From a checkpoint of a small mixture-of-experts model trained on Wikipedia: width 256.
Below are experts of layer 6 (counted from 0) of a mixture-of-experts language model. Rows are named router (the router's row for the expert) and show model dimensions 0-255. Each number is 500 + 50 x the weight over its row's rms, rounded and kept within 0 to 999. Numbers have three digits each.
After each expert's rows: "comes before" lists some tokens at least twice as common just after its tokens as in all text. This comes from a sample of Wikipedia text that the model never trained on. Tokens count by the router's weight.

# expert 10
router:518431476468519425441482464436490535440562502586529366513539430466542539569463470498448433476420564472444558455567522508485491526472500432550470525506444494533523521472418511468477574417518434614422533356480462504575520496539576442496429481492529555516500486404491513594515556408522464519497480434511540454508511530478530486478453440583509481550493557450438505463465530493442474470544500479469528567444425492507565554545536473542512456513485493537491415561422536462483544517579440481383523479517523589489415427452445455543455486634463455467558548522551531599431516432401513513518387495505466509417612490535481593499469489551511499425478468465612470456595486445547497539492450501491499551527503416412438453526504471485585375512613521546535579542471515479481523508467500
comes before: ",", " |", " (", "'", ";", " ="

# expert 14
router:520533423512536529552436453513493468440490573516512555393498473573481417440515531511536529553448482453475459521552463498458491517403555563457537435471414396488524552453524631532492454541548545478504469507476502508402432525479509515433515562447460501446487445472505567495393465504495484473538493504429514462566487444527498492516411457451410506553488469440562487479467563388528518478596509386454489465579552496525453510432424383505506577507487472565485582466517593487527442487349522458395554512520521509509595618517479571523535472486514420500450492526626487485484497452445530586576530525460501559522480590524502480566503553624501545553542450507511574520538410606506503570516524520460456549534536516513490483517553498490426524465483589480550504491510579482563516646471457
comes before: " |", "0", "–", ")", "5", "4"

# expert 6
router:517532482467551502640554562516582593398511532450516557443565402564520557565532503473520519486556559559522436434505435572559488517465514527518545532484553409500524445556623538496490471494508475529498520627537523587476508486500537448493562579471569501477506507497473524403438529464494545552555418455429449422526453523507475517483522464504476469487455493580479548528514541509467473453425462602369451585446534445510520491420537503469399429634476509477446551513502563496525512528574495436533507540474589522508540411541501585490546471420425500522503497481447449399525580503598539517507563441515543439459487504515455492488515478593501483464516529452476434497551485440501561419586498503556569457526385500405627542507462495565479573513543446528549498573547471521570427473498513
comes before: "\n", " ", "-", "|", " The", " He"

# expert 15
router:561519473353488485439509512529603469481477574530550545432443474513462482473493504568525395515433525594491541464501571523455405548470546484466502467509488561515497588461483521503553529433595558500471482541539581502416512450508474571486599553436531470420461552520421543524580416552524475586441446547482454388565464527524457468569510444555473482549450456530560468496424510516503492421546481545474452496553489480451498546517592467412486448500560465545508562511599534473548520484427496467520463562421471484586476556541489555552493458532494459475410404532471456455488482506383441487600514540546526475498541521566526433483479422550461422536584483509550476436552492642518491520471548524490417467522485578551576469474590471462505499498377555563486492531522564462525450614409505
comes before: "0", "1", "9", "2", "8", "6"

# expert 7
router:483505562499530530622504522499532461448446460467512560526425468486424470496546544482484553485566433473565487508498593499502430469518514558539507521436503559515530476495575569433517440514514501518638575509508532524482450475505493567445584487529502487500427526475506591403547451566499495463521589562472516463514403525559483455627516435512505599474361439468486546540553544551458460578550518430438461413531489514450522488509441537469447495396490563530531480437543422514424476521538558570536564492523551468493399567549472549395623545480473445526544404540501534527465467485488511527525485453526487427494504466415477357407537556556503525413496541502423475480364557524496499554493538441507501450451532596540499449584508551563478486489562527507393488451478599516559496467510455
comes before: " the", " ", " a", " his", " an", " he"

# expert 0
router:483411502581435523478616491519527422582519461400448520508437557562433526447534410498512497472556470471524548580450558502527553451470548554443400536515530515534483527515412466584487525574401465490531405532515392433555487562593578515581488502582474414533483650521494594468592544509454538423518386528497429509511471551529482496506442550487485515462596450488548482557465516507475524485420518515504535541493552565569503512527536519387513437528421533432546516456502552494514440502485534529513400432461519471445511465564495481529555513418468501453526483521413440534487491453536455583483445472538523452555465437463503529441617535460435527529460559483515458470424579463484544529420477470501579527481505552434525492580491498487552534409461481481525434484558503581616525519442585
comes before: "\n", "|", "==", "-", ":", "The"

# expert 4
router:532531458506525570516520577541484498497555453535583527474518452592459507511471507483486475483444576551481396474574545481521477467502487478459543479535580460530539479496545494571395511495485517533582567542501458546543419465556578517579487541561480485523535542427502511509439517419495542472414438365527473544416537567436519637613544456492570531340550492471508416509531489479556436547486468547556540604520394510532597414550554434470481487565555496567414607519504519534474517462515566452537405565488488542581502446530517544490499439429530521535454420533470515506452532527448542516499508500500550567460559532407505433447432487604503520477577396523513508478498498528493470472504479467541495479585456510514536454556551561392547496527524454462502610475505544616453505422497446
comes before: "1", "2", "0", "9", "3", "5"

# expert 5
router:576525558512599481457481472504526458453510602429442454584507536433473505538560556500470538540474458516453561530435542415480500515543490453475552500577540428421515577486449421490494548536522518410468451488481520471423433595486518477397502497464513449541577516492493465556493491453325501488474512538481430528536540506539476516555473514488532462559545466542467469502500455495398554572497463419459432443455503515481366408486434512480498505347483506570507482473463564596503511476424551474452464518517486581434455478435592412535448554551493566507577536545496386498403578527437454509438474522527486445530439507611423490376523474509450476445445466526525516497536514450468529515608500560487554547463514389559424539410464474474485542474537530519486444464466407510465539495442511
comes before: " of", " in", ":", " to", " by", " for"

# expert 12
router:553494530507576468444477528488446502383495507547464415489528503473433576575470529441505441515494491496422541499515470397452523495551568519577491467504542566504495576512414404505459424491482508557431391426527428426506512465480482474490494514436488590570493440550508509530541652445444454473448575524478467491468533528447564496478482487474613456541537516457382471457449473463443579454591519485562544543368410467549503413525419448458500462466487486483530424516467476473534518557504508534470548535450482571492382393474529416554493466529425606488512523508606425495525534528434491504559492577495510514434435466534522578514531516406510469461514438450538498490608466420564590515514537532498509545467485411501456460504441435464463483555526499507637465447502430468435502499461452
comes before: ",", " of", ".", " and", " in", " ("